config.yaml
d_expert: 176
moe_layers: [0, 1, 2, 3, 4, 5, 6, 7]
num_attention_heads: 7
num_key_value_heads: 7
head_dim: 64
norm: "rmsnorm"
norm_place: "pre"
rope_theta: 10000.0
init_std_up: 0.0185
lr_mult_down: 3.0
decay_fraction: 0.559
max_seq_len: 512
doc_mask: false
train_tokens: 338700000
Below are experts of layer 3 (counted from 0) of a mixture-of-experts language model. Rows are named router (the router's row for the expert), down (a neuron's output weights, with its number) and show model dimensions 336-391. Each number is 128 + 24 x the weight over its row's rms, rounded and kept within 0 to 255. Numbers have three digits each.
After each expert's rows: "raises" lists some tokens whose logits its average output raises strongly, later layers aside. This comes from a sample of Wikipedia text that the model never trained on.

# expert 3
router:091148125156155165123108087091105139152140096133159132160139151155087149174127146154091142089104137112146137165149100128154102127082158120149111081148168164164107134077
down0:152116145125138135079133146167161158170082131129119144117088126145160099132131130152125120116134126136140152138099130139102147096145110134102118100113132158107120125110
down1:081130120115133088128106159152115111097102135136102168116133142143142139103107119068129139120146138128163148095133122139190145110187075116118082158168136128171096114157
down2:125128170144131172133134163119069110092084125124145131111072084088139106111165113186164147124154094121117133113123108123129149135107121084109109121153122091113149145137
down3:117138156106190113146157166124125131125089084112152134133118140126151105157134107155136078104093125157122099169131186117129148113143207110104164141133139157151152090118
down4:111063129151147163122154075113093124126124132162117137121135150147130173150113127115157121128123123096121137103138127125103087121130104083133091163094155141125105136107
down5:126125129161163119097157099102170095115155096129182113142128112092136143130183120120125137178140110117158136115108116124148145103135115136166127110132131133129140135178
down6:123128093095094089147120181114160168115129155137095161131094121137120140102144092119111174153130160103157151099138146112125118184116155131132152158161141127143118144136
down7:137132138128104135130156097148168132133131150119134148116127129160162119079143104151153116154119160141150140124094111110138120148076099107167105153135106124168119128154
down8:153129082129147139143099107110133146131169118104110158146125138183130132143118134162146104086137160139156110159110112151136105127171134124129087109138113154193094159131
down9:131129100144118132138132146145183128121134114161136143137116149142113114089123099103149151141099105156134147135124070101149173132122130135150100088097140086147154116091
down10:169160139139129152108132138114134098144093092117091139089103133119158169139164134128135137144138159142102127082125115143141153143136100178132118133098123126118149108095
down11:128120144159118120143131114121105167118129141132130121109164097083142116136125120171099138112111153131177166124111115138125129136111107079097098101147116122114106131168
down12:153115119164133111114103147144141141170115174149121120117113111175098127149121121106100113111115142130156133156146174171108104077108167111122158066134126137095126100100
down13:137167158129134111130111110130102159119120111168139181138113184127103131118116149097128177155101113088132095145129147146139114145112107087128126116109106146121098114121
raises: "ually", "side", "g.", "den", "less", "len"

# expert 14
router:093146127157157165121107089091107140151142098134161139160137148154086151171131148153093141088102136110145136166145100125154103125085155121150112081149167162164110131076
down0:110144136103085130138135133116158108161122126136105127126155119178131153119141104149080079119134124084150113117153106120166142135185115121145132163126116117133101104151
down1:123083105111116140101139124160095134180104122148124124125116149119119149142128186120117127149127127137101177164119118094118151094137087149169131111091148107140149118132
down2:093139141107156163097148108136138089168127108096149126100173100126144127102088135106098173150111104122147123125098074109176116086130194135105184153159103152164090116095
down3:168177099100093105121127133100139162180125152144147140159144144165129138137166136105139127141086162138095121113101131164116106129138113119149141113138136130173105092150
down4:154137069147126153136128090196089106139151129100136118111138106177118158107129090133116148107122098135103135101115152164116129162131092140149128155131149103114115134136
down5:104126130174114097098128087142115122140105136175104149165107109127170110144107148175093130115084085110111092150164140142121119127165113174096133154148140126157145138170
down6:097113165130155143127128118081135103159101156159078134125129140147121099115102144162154174138143128169150087110141160120160102088133107140133119137144136126090130115165
down7:127109154111108129196118130112130162127108144084150143086111128139130082117117160161100144125149128118144117166101150110174129109100198152128078113129100116131143170170
down8:150113151109125135138109104094157091113085164099134134111157133160132100143118151155137122132143137121138138139102141099132113135168128128104135122140163073098116128132
down9:106112140132122116098130164119166122131113140118150128139098123184090126180131131099118119150119144098112101106134161175112156075152144081135126099123137090122133115102
down10:106109116087121089114135055088105121181139119124143127125136167108093098092154134104128127103139151140065140156096122120086136085118119161148170120134124114151101175095
down11:120134117120053102131144102096147144141115174128166102122169149171120125152189116123154095121124130136158160131117100134097190125167109130114130104119136107101120125111
down12:104117124173117143134098118084154149105124117157168060122149181127096127108127155115173109161146110145129120145101121140138150137121121155147126131106125094123134140099
down13:119118151135138132154145119157097140146082132116141077144167104173146124126132146147155119099116098159144146126116155147089146109122054084116140069148128150145180134134
raises: "enth", "ington", "ace"

# expert 6
router:092145125155156164121106091090103139150141099134159138160137150152084151173131147154092141090103135110146136165145099126156104127081155120150110079152168164164110137076
down0:149160127115166115142095147084130127103113096133151099139104115103155130113144090135150080123152134113146148114083119094130140162165138132126133098132149127135103123123
down1:176152149112136087119106147133125179146108142137128114123130140142134147123084134131133121117081094104111159125157123152124125117153118173093177152144187163109150120100
down2:113111176184139097161143133115100128126102078107116144137135131114110075114134135139138121116128125114105133135135123101110178145095138164119154105144123138095117101098
down3:114147156125151139141137083120159122106137122167116131133112152136104149136080121129175149093124133120119141168154096098125140116152101132129124104112136112078141123170
down4:126130106101112142141082106130133116142138093125111152080111144156087146114129138156125134121100136149103152082145136152106126101125097136126130136114095122154143077149
down5:125110124133123154129140119101142110108170100132145154155149141152131179170150120143133116108127107137134100119112126116117130123083121168151182086109112149141128100164
down6:136132106164133132138126137177149141142162095103138125118168113135115134134129126127157099109130108156121152081138135106158120137121140116117088138119104123081120135135
down7:153056115111172168111110136171085146090156145140138155140148119091101110062147151153174080103141133141076154139136148158114115099109121098151096116130135118143121121104
down8:134113157097135141150130121179137142137122118115151117141097114127113106134105128129111140124103099111132145094124107103146136095109135109160110127174140107127101136152
down9:147105173128157089130140118118116131129122152150113112174168139108140134156139099122123117085077131185147117103145121145163143114139149104096100091163116119165120137063
down10:137136154124121116160090152108115143147171113110125125123194148156180160109108113123128143187098132148143122154141093119126137118139104160152163108114172141143143138111
down11:144148133103090090079149123173133124105135128117138080126092138123119073138108126179087133103118121119116132137106099145120125097120101144137101188094124120138155173096
down12:102118157127118178140146117119164146143153146107118136141123130110145111073113127183115136142132170125095149186126153115165179133146134100133135115143110155139148112123
down13:116110122142127155119120120110146155115163156126104135121141142083143149165149113143109132112105129143129093134120177093126133176122129125107130096153134135115119153098
raises: "et", "'", "t"

# expert 2
router:092145125158155166119108091094105138149141097133159142159136151155085151173130146152093143087101136112146137165147100125155106126082154119150110082152169163167108133078
down0:137096145125114092116145141126148144149129137128115204098114149148129132133095130099119171102127122072081151149089164108100126077159136115115102124117144113112111132099
down1:168135131113153126113121166117133142151095093163148116101118197187089105142120131145165107151132154125126154087106136134125140153131132146128134125160103135139133127125
down2:108101151117111113123128156111151112155122139072152102149132125152155102105114115123164122150097096118150132149144086136085134113195131121136151126143107161102132134114
down3:141121143101107125158135070125188114104145115163118109130174124102143150158105101173089125121135106160088149132114165133125171101140139160119110121121157142105138131142
down4:130146123133136119094128100078171143123130183112098147149083159109102128147152165142114145086146165141135127123131116119151111070077122114104161122131126143175150123137
down5:122140126095108129162065122116116141186144164126121116160108138126169082154106140136095161122102125131141180149080143108146126103150133103126133125101170122120120116130
down6:148162106157124113153139133122164143134114144138157146176150103107079146124155130113149166145120129155135106097141116143137153130147140165102116124129129120116145093122
down7:141150076096105086127101187076122134136109128107119107125133117146116093095163104150107121087105113150142131149165123119088095105149110104155120118153141137132137088171
down8:072142093165110165135166128095131136115104117073126115115132118171095112107115141095091149139131141154150105162151120128136105105150142120125156119147112076146187116165
down9:114150111165156127118139116158109102147137157093129125171113124104112108104148110104133132136126127137090122150117155118117108108117159130091136128175128140109167155093
down10:167142150145134135127159120132151119147126146112097151196145138117148109138096140117154099114122110105103130114140137139132162122105136151119126155145102154103144150157
down11:102149120150143109128161109117117109117119175147130125131178111125123180132133120141162131132179096159139126108101169110114113138127125123148149126116150147115100147059
down12:132159083157117094112080122135164100163113095120165150128121146140111142140110122156119090145128123122102101100155122102112151173110123123162128131125138109106166109159
down13:093133120150135130101176136093145100113101122149171159136144118078123109096115143066176115192123088116120138165176161105080158083091166181129120129127097122117141091130
raises: "re", "ous", "ree", "able"

# expert 12
router:121160151131132125107096146124108167121144113158094114147151124129144149098147160151117093125114104134147164133137102145155111172160138090176097155143105139107176081168
down0:127084129128134152147104126102120121131087140143092103144125105138090106138118097118117104198103169143138087159152109122136114142143134121094109099118138148145087126148
down1:117120125167143104115116129165152110135162079147119115105100109148201104151170142115137119157142144134105088161121135116166149143175163100112137164166112138144098077133
down2:130140137131081121127132139091109122136101147139142103141117194136109135148138152168150153136132102112124153112170141113155157123082139109103127172182106125105155135108
down3:129126081132158147106142080140133151140152141118124127135129142115129122148150092086124131107113128091130165108122113146085133105157135131145121116159148114128128135148
down4:131115116155136132087080164155124087125126125136118123130121121145142117146108132066150137149141165168170135183102153079123098152128105125132135103137142112097121116125
down5:110170137131102101108152090134077091148142136102141103150163112176142132133154130139104101174142151113083116149107090107167121120157127128155122138113156126129087139148
down6:170118134137148068130092097137110133138113105115093141167141128129149120117129166148153116150107129142095122104112124119169103135147126128110097130131151153124148146129
down7:167124130120163144106105105193119139175128133144117118109130176109144132139092117101109118134135106162110108109131147107156122142142122137120133143125113130105116108130
down8:075113149152147134107121121075150125131126153177129156135112161174092125100154140151093125139111113117138122130134080110126117153173136109132126071098183148155090122124
down9:093149149123136159172156123149128103072152086108142139129115068177125158150118143137139146134121148115143131111115124170144117141139138106137158149181118107147101137174
down10:106189127101147134114134103093102165125082143167074175154128124123091161145113137155157126131128130116108163119125097108130098088139130097130130153134133124159112111148
down11:138167122119085099125081131112130101135163098147104141165124126109145085131106116105141106138116146123134108139134141183158144162087177120166084145153115121125086148107
down12:122110152148128128139141095106143089145155120141142116144128076110117109101103095161142143122142128122138138154158108128147121138106151144140133069147117121136115138112
down13:088146104137083129091084152152091111138130174107133085150105167170128160112178149131134110146116130135137125118156114119146172164124130126165166129135131178134134136095
raises: "\n\n", "\n", " The"

# expert 1
router:090147124156156166121109090091106136149143097133161135157139149154089152174129147155091141090103136112147139165142101129155103127082157122150110082150166164167108132076
down0:126098115087151119137133100142113181099135095103147098067135134134103144131115095135132164088120116144105135111075116153132109103108164095155147141126098137110186180134
down1:174113128123167090151135123136131124146139184183171110164129181145139095100129147106122097106153142161132138151088146088120125129173165127120120112140101105122175109141
down2:153165189119132158114100147136165149181114094107142131084171118120101144175097124123140118151102150114137132130109132119094150164080142154106111143122152174155112152110
down3:095158085142135115126126139128109120127098175155095133146118108134100142124122127080140156108133166154144154101117133135144142171102152155115104130117085135113101101205
down4:126116107148138141139097129167133164150145101100074137175122144118109140147148140126126097127119157146101158133123125149148081124134142127105072136080134115113141090103
down5:121150142122142099142148117147140123141104087153131127158141110122142106105155107108152184111092109126102132102122165087131110104150128096135095108136116126147115120123
down6:141151129120134145135092123134134130133101116190123148149160162144125098121184162130127096099082152147139139159177145108117095150137095101136096128137098152111140130114
down7:179124138116075140139126152140089120142058120141113109143153130097157173089115147159080138133135129129154144083146167151113127139145131148125177165114135129125124141132
down8:126089114142093142116141149155079173164128159116158155133129108156138142116132180104118180123136096126138105176156131120163125090140108104116138134144109126119157154124
down9:108081144103129145100082128118132098123114134121132167153129127144125114112109111136144101110099102132120118095106119098107134111151086181124153146171133114097192083061
down10:134123116126127144109152112131116135115148115101114114127130141122139130091166178138123108143119118170122141135150130114088130083162118083109156146127141122121123189141
down11:162102159087152140137146085136114127145151152134103120096092119131124102125124139098132119112141110146097119173098130114149149129105171107137094080158128110125145154127
down12:083144128117123125095129107141136106131137101109150088105150089173088132115157161145150148084129117124158086124096118098113104160152129125125184136136119133112142170119
down13:157128102121111118148117066144189123113095135130140186107104113145110140113135133159172135093149141140148128126148079136154146108142166129122166144132119127160115129133
raises: " for", "ro", "f", "l"

# expert 13
router:090145123158156164123107091091106136149141098134157137161136150153087150173131147152091143089103134111144135167145099127154102124081156118148111082149169163164110134077
down0:171115123122110132129124094158133145124158140162148130152152132094101118113134146096143123143186161117149169142146107140121144129075147189137119128093089103133129138112
down1:149096135101118096112145126136113138165177128134158102121122156110162137135111126124133154158157165100087139126132152126147087134129135096111149124117125151121127123069
down2:166133144152068142086117109137132147106149135118179114139133079138130165085121160154104167110143116143141157166101170105118143110116111121092160125159174132165145116150
down3:119130167121128137125127097076104108085099136155146071124111105154118151109154086169152089111108139172136171139144113138106138109097130138122134122123131136142122123119
down4:113110142081160126093160152109134068151129108112117174145117122127159101158112110133148121158117124117158139091167168163095131155110154101137168155134098126175150104138
down5:142110135117149147102118087129123165126156144070087149112145125128105117139135104096107160115143177153123139128136105112119144093185131124129101122132112138087107121177
down6:109081128107091103103099129113159148114126173113176122117148125118119131159132078124148147113147151121105164115051156155118124119155157155178108095183080121113097166150
down7:146080141108154133127140166168118041106120153095127155130117107092147094143127118210142122168086147168114140111174152150087098157129095162116128148141162123120126104124
down8:120166158134111144157113131102111124134119145113118107125118131136128131145130151151159129149137153123114169131113132107125151136155125156125116120108118132108165124086
down9:106158140164128102161130158134107115127184125158120183153155134139114128135123143160099155114117127164076063137118125088147147118117142107110118149114078139088112148133
down10:133137109124114141156159104128128119138097142139134123134116139127154150161141121135141103128111131116104133140120096145074174144110150098090150125150108146132150130113
down11:102146140102084157110148100126105121134135086160099154145100131126134155124134123153114138116111121103106129119119120163136137059121093151097113100119100170133117095144
down12:167138120154107092154071133126135165152109122161159139139145113109135106161106156145105117122127146122130134131119134101120118109114116200090101099107134090115129092107
down13:113179127111125129143126126178129132145134077108132111130127126122149138146098122098110117165131144158154128150137147108143093154126109148152137129095102121096125145132
raises: "ied", "iana", "us", "uss", "iter", "and"